Experts of a small language model.
Size: 10 layers, vocabulary 6672, 43.4M parameters.
Below are experts of layer 5 (counted from 0) of a mixture-of-experts language model. Rows are named down (a neuron's output weights, with its number) and show model dimensions 320-383. Each number is 500 + 40 x the weight over its row's rms, rounded and kept within 0 to 999. Numbers have three digits each.
Before each expert's rows: a language model's description of what the expert responds to. This comes from a sample of Wikipedia text that the model never trained on.

# expert 6
What it handles: Short common English word stems that take a suffix next, like head, act, end, fl(ank)ed, b(ond)s, discuss(ions).
down0:546524466562517511500505519426503487547475563385468491477505499411539491545551517480481497496438453553517500474507559501469494503486435589469530453606432456516488456467470508485507555431476462
down1:537449480515564515487426525490571511515502562487539484432538598492544449523446510545484429527531546536473445508515535473434517503597510470556579552558466513473538487468513523581510594461450547
down2:492508499456505497459545542497477454562465500469541450560546496483546583547549508561513497465437402546504461504490486464513521453414450434452488505468494574463564522420563544431494589562515486
down3:614444502494413484478457477444439449528482494495555532450519501489496559559457483463475470515504553514461516469516492521506521463468541487507474527411508483558619487536500593494452495523476530
down4:484529511495431488503515558533488456431514511502496504472494471506478528534514492457492527561494526548517494561491498499507564541469506478583545505479471481490502456454486516488566482566480507
down5:500507630503472446511501519402469510498452480502560538457532511545483397523527499456538433473520489511465456489546453505479491489467522574505508511501459491431514436506541488463485575528512490
down6:523458494476501568544558562498525426539487504456503546465530495479491424509431527487493522521465504517532560518492451452537504596501460532556545511534511569468427513514506466515528473496514553
down7:480491504482540448481550519469510457522496504508455527582465545495438469460484500494500551516527460523517531487542488515449406478504474480519589538535458523500519524518467526491537611485515479
down8:497478466487558500560544439434546433569501491531484586526570480480535511518546564493542496558482582422484473560502536442559479479516495475534490557422485511524462521472561517470539468463522542

# expert 31
What it handles: Standalone spaces and signs like −, ±, $, £ and ° just before numbers, as in "(aged 78)", dates such as "in 1995", and table figures.
down0:509513487517585550509526507481551528481540590536443455529522547497457541491488468463462499526442474509529461489467434498444541439547506580480567541480463441479463514490555483514498518495443479
down1:495463568505525453505526488492518434548479503539552502515482474497512560502527542502452550479552444513532501525514446561496462500476495484520463510498636540530471475500492526554452507496503478
down2:561399535500512508478476519558466401458501501481508426477536499523562443489514506503476504552485480572550469479537520460525512522535471465484480527516431438532468557514453489439539524479510607
down3:473492542483516531519563516536460530460402601557476527498539480535505506547510519457509468466481548529520478439511482525531521457456515601502408527493545479503475542507484486424468441543498579
down4:455515473529505502447467474489515471527482546497460429511451548470439530482470503513438516465525575424445447535451515462468497419491448493541550537507558500460512510476503522509493507523418504
down5:475483463468413552534529498459523477497499573534495503525523479478517480503491475501490524464497470508583433577516493511533500553549458476566574491542532540504556537509471562512532568531525444
down6:486522538519454550491501614483555556502472486498463572456542555483583492491527445573549457506513500547505541460497506539487563517472485485535559561466480534533522477528552492500439537492492538
down7:519457470494464548458535481564487458450540504387487496514535547493433429533481462537514562489540546449451521509445507452566472478496453515457544493557543533528433534471548478498522533488470484
down8:494475480484554529460494528573505477500556457573529501460496458411449491541510527524500483523517409556525516436491483539498507587514502486531449499527531495526506410462474498463485550534472489

# expert 2
What it handles: Word pieces inside personal and place names, especially first and middle fragments like Hanc(ock), Wex(ford), Lex(ington), plus New, North, South.
down0:424505522579523495511479506437534465537493457457519514479442524452468512505571531538483506532465514558465485472502475487504437509446523532588479537485494471540476555536461560477478527538541538
down1:509468545539518516442455508531544546383462507458496472472494472496493461529443541454488398505524506498550536591477493502491549507444509577494506495480501479569521520607498439576538510468443563
down2:464489452487483489470415560454452540529528531499479517494528523518549555487530443474501530455518491512437484494426548510507548483579513440436460483502551533466571587501450569533469535508483465
down3:517464525480503467495535487487520502486469526497588509462545524489503520466468442498530539515467487511487566491467512520472545498510419506539507628385564477544450484468489451465424416526532456
down4:480552475511518631474512473527530518470526513491490459436500531471548508550476485487448542413474576476508481438481477498472441570446509494476459560460534454513540500437499444506499495554531440
down5:499505512495547502534475495478603532537582500482437538573529515520514500501543569456483439564492479550512524556540505503492439545491481617539521506509546441481489450549574540424488491456523500
down6:495459528514477479441505499490513498444510477581499545486526455488490516546518436572490463388490452489527477520543519502520420542517558458519562504517471580534567504464447523446536465556512448
down7:604439515538496500588556478551493412493549454554521539518500443567499500532523506428397477452512521479554514507530489464588467474510481497494472474542460518524437492613491388449539456519440537
down8:488462498513521443547524460435534466490512478528473541498549571503463450471430523538491447493529509520543475477485479495424496544533475502529566554472499598560487557468469526487489554492469519

# expert 12
What it handles: Capital or short letter pieces at the start of foreign and proper names, such as K in Kurds, Om, M in Mohamed.
down0:508528600464445467512518545515517522490478480500513491531455568492408526530448569508444560473515495488434512511498538439506483464523540521518458462479532538465531517479433428475466479502540519
down1:531513453498476548502484437502467520502526496520488463495553611507510525546489549498526490465523509552552522598492479518508507450510495569477557524552496496480546554450524538553472528523466532
down2:464504555518495494444524435484484528422497541470448507534576456517527433499517484525437500453464494501517474526463490558539492461494475538557467538453456511513490508454482443444587500458525547
down3:417554614480475434606482443489474514520526502484416504508525445485505517490504526549625532520497476495518524487468467478504512543470417493528470556482522505487529433524476492547493517594488459
down4:535522446509495514485491528615487442535470563519566492532529531480437557523485472494483533518422478503551501408567471523502488513471468560522497484498490451532433503525427487514475486555498547
down5:461448526528522473513475429581512578529518457461511434501574443458544503506449414514480498526470476393518496506536467510501487487498489536453516519480518504477564558440525490524485422481525442
down6:445478468467518490545467464567531398441539458461491547452492473525534513541514466531514401506530544599487558494457479479430489574558444482491504484551511521438497497478528551532512474552468508
down7:525523541462416463508490492570468417482538429511524485527580470522448473541422575503440461508486530455529502450504566462484600520464415507526446505427532472450481454490458546501520498445488546
down8:569484585449502502494531508459518444505532497446482452551485450481591475536520454518534505474511471552611540515527471461431465500582461553522455504525466490492507483495497453460509499470487524

# expert 37
What it handles: Subject pronouns and conjunctions starting clauses, such as he, she, who, and, plus surname endings before verbs, like Mur-phy, O'Re-gan.
down0:517507427519516483401501480497489487530479516551479488558431464489481521478532513506426491544507572527539461536481496519562514497493382445470480408504521495402551424532564505557525538513489429
down1:501520523499576540513446556442530477535553543453489483468484559484485485473429560439601518504534463544508512496467516504534523496511508516530583528487448492511546536483460489491550471501509497
down2:448557469557417526416508598410489497503447510456533500514542516466567513495476487549472550546483485565479510461471480518429487418525511543479418455555544552486485460496510529484512624555502438
down3:445554560536445472420481519452514457476480462488421462503491545491474485382520458447501499563470593492504484488542463452444495489494486535471520497584509513493496444426437524530497579540498477
down4:457494503521434444467567497504528506460510517444506546517601541499412446467554452441448499512482540471445573488504516453462486537514529492464513470544492475477496492505486502453572485514524591
down5:535506403543470535499461538442547474488468462468491559577520532524476507493451490506479485471480436569512471493459568538474586498515522470500518485532538560477480471507487537537555518471526527
down6:527507559464477436502520471536447495501530484532481563503482462505504501520548490493456513476473533481468494436474506512488478478497580547516602417475551440543524464521550455445478447521524512
down7:547511468525506471453450503472531482482471443525539484526493462489544513459498500572502512482490511459526544527466492471548498511565483422492445550572458572439485474466507551460511634434522432
down8:466487524436610486430444531503490487502449470475498589513468500370513520500511539491491541532496421479523454600467449501501501429403538513543499413540524447529504484487512436541513470547439519

# expert 18
What it handles: Articles, possessives and quantifiers in running prose, often about albums or films, e.g. a, the, his, every, some, approximately.
down0:569458537411480500461492467454448472544536560512608487447507510471486569509488493518478475519505559521522487495502493381530458514516443531531544468519515526457530581566428418477469417554484528
down1:492454495427466430484488461532523424468439514517517524552444468531585454536508511467537461431448486526467471525567455473518526476451491488546526504474543488426511493475507568573469478492539545
down2:489458459504486471563494478449481481438433481511528505522438460511489539512503503569453555433526451478524455474536492519516392478456556464462499530536462490424549535503494555511446407508547470
down3:530494521512577441417436474548514500485500531541507426506485466553554507539500537509505546465502414529593483472467470425511435577486586479457483490530531543555521508425439503560505482452527506
down4:554431524521433522537502505473541462513467594526475511465492560497451542551470556505484494548459531480528443513527485527514498496508493554514463482484546453445413551516505518429514525458488545
down5:515488499542463547442543427508461605468388506522451497509471533488367468579459503535506463447535516464518472446501485527441480466516526522426494516480483553478543572494467522467526441522510562
down6:481475484430500549523472495498518478530544519451494550494554450477453468448511470574506495496499425453466494547557511470553553474488410514491524446470527482504421546508477552513495416534526511
down7:616444529510543490482518580467476423483529479487487513469503479511476425388515461524515475510525504487511512562430522571473541611467536519564512521498492535520477542467510477568530483481498438
down8:513467508518538549562514521538507485548491458507482477496546499509483472481502528475437463565515571491554491515501467472579496516439564629510527470510539473504429575573425399487504439493454521

# expert 22
What it handles: Verb past forms and -ed/-ing endings in narrative sentences, e.g. made, used, began, shif(ted), mig(rated), released.
down0:479510526474477466488521478499519510480495514527511493537490483530461543512513455492424514520507486453536506481479494461522433497530569572573532547405505476505463474507563485491527467462472417
down1:444449500469478540441492399433516553439492471499527524582484464558499555524445467544549475458434513504465542469512478456492502430487527522528526499516462502504553532525531549469537481493547516
down2:474544551503545460471451451531528482523462403499475450493503498463466387432505507588473534428471518544462565499458494487557522508492512518509430480435425449456527480512515465529404500480575491
down3:422487527540502524493497505527453470577514466494462458490410528596512507479511489528450464492478492462448496534484557511487491463412548463446464487510544571535512533513464468473520453486569414
down4:476504509475579524422518529530468490517561467478465496489533509500492548534507516415468527491498497499519513575552475538444475494437487543467453410495487453548480488431480476543492633553464413
down5:493480528574524540484441500523504504527558486483503543477441502527469503477495447523464445542440517472561498526469545511494499475530403592395485493463469496536465531525486484466447510484508471
down6:507506455542555463448459504508490512515505482401405515451511489419400507551521516505455486462447512479468485519434456493521530459503463477409452431563430527470486544462545500463495549527563491
down7:476510463503546503538478440455481504548527478488474501514497543513574507448548506540536507430484454487548519503530503513592525444524532464535417576500551501486539485428484489516482476562529438
down8:473504430486593514584430503538469487439505481511449534479523471423546490566523489474500573486496519453486548493468479542491482512543499530498518565531508485501466447489435530521468522532550552

# expert 20
What it handles: Inner pieces of Latin genus and species names in species lists, such as idae, atus, ensis, plus some word fragments like braised.
down0:539482493441509518405509472509495496487469474501512603520480469489501457468471556509416465536533582502540460542519494518439496434517524514480549521509487536481484462595551506483545503541452484
down1:493548466483496454487352536500470497540450416460477558482479493468421475497448499476471551464472480568512536504517450474481570519452516530471502437505516502482413526504511515498537483408516479
down2:510499485548486482545519424464548434554509491546539488496490462547565493464488502474526487530474482500480540477499480472488507490570488508504490466485548448542415444478556502486502467471502513
down3:519453484498504503527530532423499465472389469523497487478555531492501515529488475478545522470543511472466480460510573525534538436531518472484462564542487419538559485498510532479484446477499403
down4:439563479505520463553612473556527488480573468459463545499415470493478503566486507480522439527494519539522421556430518515384546529478479470515491421501510523523489567501483509480560419488422465
down5:519488450563537417416499499521554539484560508510514555441457484448510442495571477567519468418532418557564527422488510453500488490515506490458392543488490460516494512493478567493410486507464453
down6:558528420467469471460478551428522545518511430524528478507451534476461526556513490561483483448444497516511510446508475484576482463565514499514471537465571504515544567484496477462489475507523486
down7:519563470508518471548507455544486497548461505448502462448528610474438504491460559480395542541483462532453457525541488545510458514561552493526479600571480481496418495517530533460480419489463489
down8:452446505460535524506491494530470470524531539502509491452593549513532459481513546437547418498484492385507508489484518554489526494498476463463551544475520497498499434493519474520462550523439504

# expert 8
What it handles: Opening sentences defining a subject, especially nationality adjectives and occupations after is a or was a, such as Ukrainian, Chilean, politician.
down0:485495503535539593485475475566473512517488514458473472543423470451529491433472485544473402466501527504502485486428501493538535470413534491456451491532488438441574482503476484541558484476569468
down1:561505495474510525479570527526446532505497457514529490459462534523423503481526501529474549472532513489479487481549506460504491454488535536520549497504456501502489483468532514514524546427497483
down2:512653501538513503482486523440447438487433542514545492480481424502519505479501576516423528544442529503553524446520491543508518456512489529498446488542504566522431476499439516442520506448443507
down3:503525511558518543504434506560433498515517460522507511469486565527433496540460505493468495460527538601450539441541514429444498481484518601489524538537472547526436462530515509474517488471565531
down4:482478486544499483525508488478489599500527492512532443552469567489547509478492477409460501489511560518529519557564558521524488464456488496538538469498466507543553384578529463540462558530439467
down5:464457534519495561457534511505448496508475527548470493528556520543508515517555497466507563540498474520520421511464501504463480474493518498508490567461463438540439497469523505554450511478490516
down6:535494574444501483476412504507547513489515463431433498463491443534545483530425454460563467554454489438478522523541444518464430491469549443562501501579487438486489466515494484527542453558467536
down7:509472472533465574460530481459462540538463522464515472506465519497407570470492484485476501479518544424524496479486533463554516417529437550490555479475455403477506484546518451525492522481514483
down8:524480556510504515510452477520510504475516457451511490438401447517540462460468505457535529465535519540475466487478516454556439491525482491473485518502473467569514481577412436506519476533499460

# expert 26
What it handles: Middle syllables inside longer Latinate words, e.g. priv(at)ised, psychi(at)rist, categ(or)ical, espion(age), enth(u)siasm.
down0:513455523504534509418540514582447485426480481469560515457486453531523435607512450499520469574503535492442486497569448470524505583457527472487503494514551543459509569450478522446452512446515507
down1:539488557468467461519525523426552503579507558517527494555538541520511402535571528446538511589582484434476429577471500485518543448569490468498502460444454508524486460517491450415448441490460544
down2:464522522509480548618449527466534546498546549495479502525497471489486528447573465551534537516434515440509513471517498487568497503529519476573536551478552466511541537492454486475400357503512448
down3:484514504470467512501447535523514428448482534532460503487400517520487461523390513508502517495516480505433506525523486447567488498449492505520502545445514510528474456482502475410510488510459466
down4:525503474462608536450511505478497495495513525583492499540546498531520592506468521449562459582524477487494507428540479516472479502484413470480576530549529496478555548420539520460476556491457479
down5:477532494491509500533475453569512459527553530476467515482511537538491503516531532602489543487449499472509545501526515522509567475463529535521514468398438533510427514527512516474474456461512470
down6:517495543539416496479488540473501511493516443522518501477417500410500486472450481546464530471590515531457439546454597487546488426537539518478481506376443521492511574533444536506532454503454550
down7:504481504550467468465510560455491512515463485546527495445439466541479496543511474446408492568457477501466525494498435525477552400470456484374469417511525514536424509528508531485459563483453472
down8:480446450528463542489515469575483482480440598462530586462494455478539467498506478517495374525502519576471441569476442520421493537510468438475514535402498510526400486511485483490546599481518486

# expert 7
What it handles: First pieces of lowercase common words after articles, such as k(ilometres), com(fort), pol, techn, chem, mostly in technical or descriptive prose.
down0:475497500542520450437516456476490448508492511497514562507462499471463466571490436512515448460556510568498520486550507555471518504495559565495487556515530511545575484519436510388518523519523455
down1:444602473550467412573487575572417518431463497505482486514462464527500509439513524514533489591507546514470526532503571488509552518509567520475506533516542489498462485541493521532447513498463553
down2:482490470541576519456515529492445499459497478513456447564482489529452513523451388525497537495506484484508550496489537502460454499511511490546454480563578548495514552461447443535535601532476459
down3:586532600534477576601468527493494499512548495473480471429471476531520510528485431476564534500517516520513578498499467435522485565525475475475538426509501518474442556545469454479543531471511517
down4:511493468543530632479477459523540470453563482508497475495577499500466508446493478569483578499520471484517549551475550483485535587443564466476522503595511489456486508481468519473474487589458537
down5:451431527453477511503514535502487522509523488460488482491533524469496541519468435435498486488483517529500531516519477503493479482468499518522488517499479444496539463517478510483504466515494514
down6:480514487518494461541462484469516540492502512565497478549426531497438410479522480436578528558438510517485509488498455539531526577513486521566519507527454460488502539502564504501460488486495508
down7:503540451514573406486515473480565449517531537510452515549503455510467459532424563498505501496599464509531453554536517559514504493475501479521524491511523461446410431477526522590474508520462519
down8:517491484528536552515505515553468503452462553527500455417513573557521452434483486480547520495597483520475475552532525496531502470499486535449435519532512466480488441482543400445566638544541603

# expert 38
What it handles: Early pieces of Latinate verbs and nouns before -ate/-ation endings, e.g. el(imin)ate, investig, invol, educ, s(oci)ological.
down0:556605567467512507498474524590500479477508516527496481514511534433444472445476474484557478466521536490552491527504502470537536511536496432491518507497481495519473486561516482501543504506516506
down1:465514545485524555605463542441471577501472517529569388442514511556504507516428487525476537499456509513510575518477487462493467530477526509532468529495497523503554476510500569457444491439448444
down2:550528474493615488599571438469519499576568458474479550550486450488448572574513468495563545500472552530514524541445478552486493431452421570567530532514510518485523419522430476503521529505558498
down3:503560514501529575417441511509561598469520497467417516468574547506488471521520527482512495520468485482532505453466514472581450446473487475477468503507481445493567554522535541459421558490440496
down4:521463519465625497561511467439510552533536540477520467545519465515517551502540510492490528464503447496488561472549466496508458518526505517507537495470471525523570517505500526565491506545477502
down5:536563490521493547500418487480474491482471504425555420524603472507531500428516472523492586561457552569509429487532573476499505534506508528453498400460470472533576607501452497482548642564487476
down6:507568520495548424522540459507536548468493445446467500531449472515562453458530518509517501563416493532526549479499411465476453506565550536495518525538467459474555582482478441541452511494558484
down7:456468517536511502478482533473510480567490466565500503510458480413506479535486498577467456460527477442455458499486477442465463478511506495429475494467456501490467539471446462567508463502560490
down8:524516473474506481558551454445513524482464553486446504588476409567509441468531506443493507521476459474521432502494559385517444504609501494491475491519470432504496436491533541479491497420479468

# expert 15
What it handles: Periods, semicolons and colons ending sentences or clauses, including )., ". and .", plus dashes separating items in lists and score tables.
down0:459577522479516498510491501496532485440500492533512483530509509474484535385527478546460524457478463530555458487499499515468427611527434508469489448528457515491444544481501511543557530514498490
down1:501498516499425529435502452505424482457547504528447490471430558495556479454531499551507542476488549488465499479458454551491555548483488518530451498514468491540563514584593482461407520525443482
down2:533464459471450485497549504476499441491497478468497517540497465486500451571587537516514412565504503534549492523477495544483495576519465511478514442455520464497499452479427520422490489499548522
down3:471466568489533563519544495455548551512525478558492489455404482488423518550575540507473512524581527534496582544535506473456503472498447488517473499439484456472483490545410550483492563460432534
down4:526585441543528476453529581513532524503528496506413494603526502442554491502492507569539516436452545508522473572546511484524524520498459480483506556536595530456481548602514487537528538497464534
down5:446498488506537441429566544504591531494477497564486593537574470539514538559436552526502510581528512477465486464502467499456453581492455541529534526588453497473554450509512494477542539426428468
down6:528472528563487469515469498516483501440552478482466501517578523569438564471508500450499572579477440514480510459460435508511502480490452475459410520525500468472525475535432496453537497575402452
down7:458492518483626489502540459445468511476534566508521495500536511474509490550495488432474604518521530502495507493568485462560445496466480490443438476530522533438505507531559485462512534559468530
down8:445481456566530505528473469554518478450505492513413479471482466485520531502468465504465476483529503494454507428496496479553417573493418448500579489438546496474442433457613516548532536483502456

# expert 10
What it handles: Pieces of romanized Chinese pinyin, Japanese, Slavic words, Cyrillic letters and LaTeX backslashes, e.g. Yù, Wú, Komusubi, \sqrt.
down0:529504508407528538420526509495478550542537510463477509397534427517470523551506612514535481534446457441512481462463510512476520503429490566420520466510472509578484573467452447454484589502492515
down1:492445535555485439466526495493501486498506422602491465466601490491548408550532454464477416446419502529565520440531464466466484517519487439537546506531508457438446468477516480506476469487535442
down2:469546499484463575527568478417512529510447492523581462495483521487439495497484464473513461479501486477478497559509458424461545498486517463500507515504521579475415463489505433435531524489546452
down3:561519542538492499490375456510507454532471421491460473443528473589482497466556555473490579477551529439511497490573512493419450511446500540489449526534493514471449468583481560494520522495482487
down4:484525491508543457500491445507444471516554466557457378542537387561504526455558503592523536444441439470550527503459460443472454517515449478456445459495494549436476552593517571509462440488527451
down5:489500545513529536537563529543550542509509483430492532405502471524524531602503521527516512571469536474497499547441566461495498460542455503444532515523428542493511528355469526479500546515489567
down6:527505486563533538481570508443516454480480531533535492477523541501533512443480461518547471512533521525486454528572539479495472499413488554571559449511494569462438445483515494468483602518539481
down7:487504465552528508401503543465448533537512496476546517444508426452506462519475537514439526459506526484515554476470451425450520549501497510526467433521430526441484505471523503512474549469459520
down8:548382502466530493551531458441513537564562503522585486496511531454536535471559605484445515472560516449460550446476487468524562524564452559519504504525558517521473473486494503477485437445520525

# expert 9
What it handles: Spaces, digits and short labels inside tables, infoboxes and key lists, such as Born, Died, MF, DF, ±%, Invited.
down0:555534504513488578485455570561535515572543479500509481529484493440522497545493528468511587566503571432465494413531513493520503485464490511431496470459545463492456493525501533474569482501508496
down1:473525534519483500488489384499491482550520529596499493428587539483479588435551470482487525542534489530480479525424556542580399435506495544440499476456487479460511535537572517530504478534453481
down2:455506487506545449479440481425517506427526500485527534463514450495483399531534541540484504569525414555478469482401503593538566481433484468543510543471427414523560464409503550537460554475555477
down3:472553515445519456531457456522480446481463449548487545512500482486456522550531462493497521458581530518445526523507513551480486573572536558521588484472518554445490509550558526476531544563530536
down4:553452492547510465431503463493514451540460504461455491502448466528514462496537491429517498594442621492505586479456508566544577497449433486510489595465525533468531488531515489551466524457468542
down5:511533483537523514444553545465444441526515470586537477494451526571498514448469464511472457470526446510478506486500495473511443518492460567473564511570473504496533538461438531511464495480466478
down6:523465483514513454511439465466536569549522510548481447502587474543476464470497497480567583468561473548519564527544500474478469496548493492511525479509469483501507417505464574551534461450564473
down7:517597494487422502532426495538520457495488547540532490551469488523499513525511475467521545538466516508519588485505489537564468561456498473532510531424529504483504532553530564586478488537472468
down8:507521456467477463551533557524513501489443503476524437437391448494471448497519567516417496542551473490476483553515490479512432474488512534483459514531511442502480469503510567542442533548452514

# expert 25
What it handles: Inner syllables and odd bytes of foreign or non-English names and scripts, such as S-ou-za, I-berian, U-ribe, Arabic and Chinese characters.
down0:461484478574456442507543534474507547430534486463555526528468487513485476565446542586473495556454536499507467487524531442442537526471523513521442544475499525468445426490506485454488509484543562
down1:460482540508495475519446454526431443424472563516537532484568492455530510568473492511549491498541416418418429507490477393470538531487534464468549483459517481571526538463552500550512491510501497
down2:523473506467436541468574504578531487506510438507494570567449389559523549533550485523567445565557467552516475561463470503512459453498481419485498474515579519535532480491517508508531491463502500
down3:440509498513464508482422537520498459498504516508428447522605499525492488552441538548514495531531602549553498484529495496488550537574442540578511516529583529495616451495436541458506520564491545
down4:556535442485484506504524478425464534494542507484462491505508461474499540575489547541456529522477450547533520540571507515492495507416463480505470534458523455526399503503506532507513468480488522
down5:525525559465529537492484408462477459528520570521584482506540483440452474427516524536492499417466516402536473473558513528475547464490540576517510536500477511490511551528469489572482491465433514
down6:466521504578604589497466457527525484505494459507514500467539422504533473437526460396511516617453491538491472551496517505480544488501507472525427538477580483511522540488455474518477518505485460
down7:571532437515490463463542496506500465519566485520561500525504442471504519474499515540500536553404483524514530404506528461526550468431511491542467411508529492530514524437519489493486510585487570
down8:538523514514520535442509425472491510545470548531400477527481496443512471496491483449473482473541522539487510557521432502532520391479480420493436410524530510424566420528496548493478505532426477

# expert 24
What it handles: Prepositions introducing times or places in narrative prose, mostly in, of, at, during, until, and commas after place names.
down0:516482462474511505594428527494534507517483480517433466568513534483504525489490512530445536531472601458536485549492556569507479495497593498550518523526462504548492543513412535529495445469511553
down1:519465462507510466458486504493482443566492488560473457441489497455584453521485555463537533478435426509458454520570517470436445470524552430563539542554468507416534518554573471543446493539508501
down2:533427503504533533467423516528510487458478539484434437485460510503429499561457446392491486521413462574505447510457527551516438540511509516530499452512494502515481510549511494496492656497512475
down3:478512499518465522511504542612498516497509512448509519452484536531476526550451484468493505519458427521494506525542563490492532452503542510558553464508472588480506485552588512382499462517529466
down4:497456470495495445520550467501479486445465493446556497543472426494479463495494529559466499494438468527430514517434477491447517485465474522468545551520509537450415473482574485431534410508441479
down5:462537480515568500562591551453503438539518466561479486472504477469538490549506474548527522551459524588494523524476490501564540527475392524443523489566508508528463480510500499432546484486568504
down6:479485507514457521514482486464535507461473420509484525551474563544511496466536496495492503592550490530506494503507494509527555597504482417452527517520477481527599511483492535455539597474487602
down7:558483474556504493531473502533536471535539563454471495502481501533496487505450527519540514492425478523525531491554526497435576440547562529485464429470510500556425514389437515554464519632544560
down8:478485449467550511510499560494484456515500403511487480464472479547428544476540489588531530543562452455556538376502502533504506418461434564387490520546501469471533515457495486496524440542465542

# expert 39
What it handles: Pieces of sports team, club and competition names, such as (B)roncos, (D)ortmund, Cup, League, NCAA, and player positions in season articles.
down0:542490539525485522480487468550469493409461478487470505500491530548396553532532482475472483493499533507531500535523513446480504490554493506526522516397491538478433492479545546406474560474552552
down1:544424431463493530529468561545528553476449524496511543534520513561477509442470451555446527498500466510532525442477520523582480455506518495505463490520492565557497577534523396438458496465496473
down2:484450499488493541594465525510463500522496456533501533493587523554473459527534470464578507495479482518584505584470460447480500512559420542496446524540448534523630448465512418463508487514490496
down3:505459504449471520468462544524515414528504449578486562484511468466517465475522494518539509483543567497458552533506426488480508583487519478462485462445424487480448480507491473559443528451428474
down4:526550535551502512541483459469538488481457440542527530465478498448487451464447454533465457518507490474551452500492518498456489524498505503496588508538578499542447415526484463428566560414543540
down5:484490451468490501492510508539506540555496502551499446468440517472440511561460474495555599457491485517471412515517482442464553512457488630513479500456500503394553476476484511535454532485444461
down6:500449504470447507465504539518550482419491485489481487510483515574537484494523452498430436516554426481521448578553520412442504487469469535500493497547498491559494515449493555473504525539484498
down7:482588522447478501439525544506503395496539554500490494528516441453561590430506478486519425468470493510462546586406504538518420508475414495494547471541456449541510475485490429525466519546452502
down8:467514454519500450537515485529520519487503513519507490481496568540534569475539594449541483468557492515415520510536431551482457503588482421481554527443555491503551426470445471455499531449498536

# expert 34
What it handles: Slashes, opening parentheses, dashes, row-ending pipes and math braces in tables and lists, e.g. FSN/ESPN3, (R), ^{, $.
down0:411522492523546443428623478509466487486523537550459470539478471526481493525469540461498498481491563539554409493540506524582532525501520531479430430521555462525484481552494494557502515504492526
down1:492457510562504503511488438491472450474470548490502480491498448537567419447592545474559558495479505535450492581540466412566514535570548513476496490565432538479609547567511541513459495496465466
down2:449541552426475563558430543448502508495615541486488568469589528431510513497557467483471505497511505455539514557513487494481515521440525551494481533536513488475468537538462515520452569566458489
down3:429470467506524516501490434572538523554536438527431502556484520500490486524464493573584540592596507545519489523500450491462473525578411561446505493493389490508495463488493506527551469472456500
down4:486463493560515491511486576507481508524578511545533457484530580518490498504531433454568492544559484450461471572438525517525540486496449519505522513540560518493558482513416565476495552565538493
down5:449477521429480491554519598425480500474427501533564462460558530527534464497492459536498483517491456501514478494454569517476464481538529572457538490447499512484503485479545551564462542511530500
down6:521495503514537479516459470530408547505479496525509458479546538506443528420576415497640535554460578561496533513515533525427511530440527522514487524559466534549490592517405542509479520488462538
down7:451440406519529505534512492515527481453480478531505525469492577494516543468467435437571510505522475441488480552564525505490570519436486464452466516513510538465549480500553450469502528486501549
down8:552508486465551537379564538477472421448569439488478568494465474432520451492552427506540420524549503494475431466418602484515474491466526514445494454549528488479464531499437492509500589536482518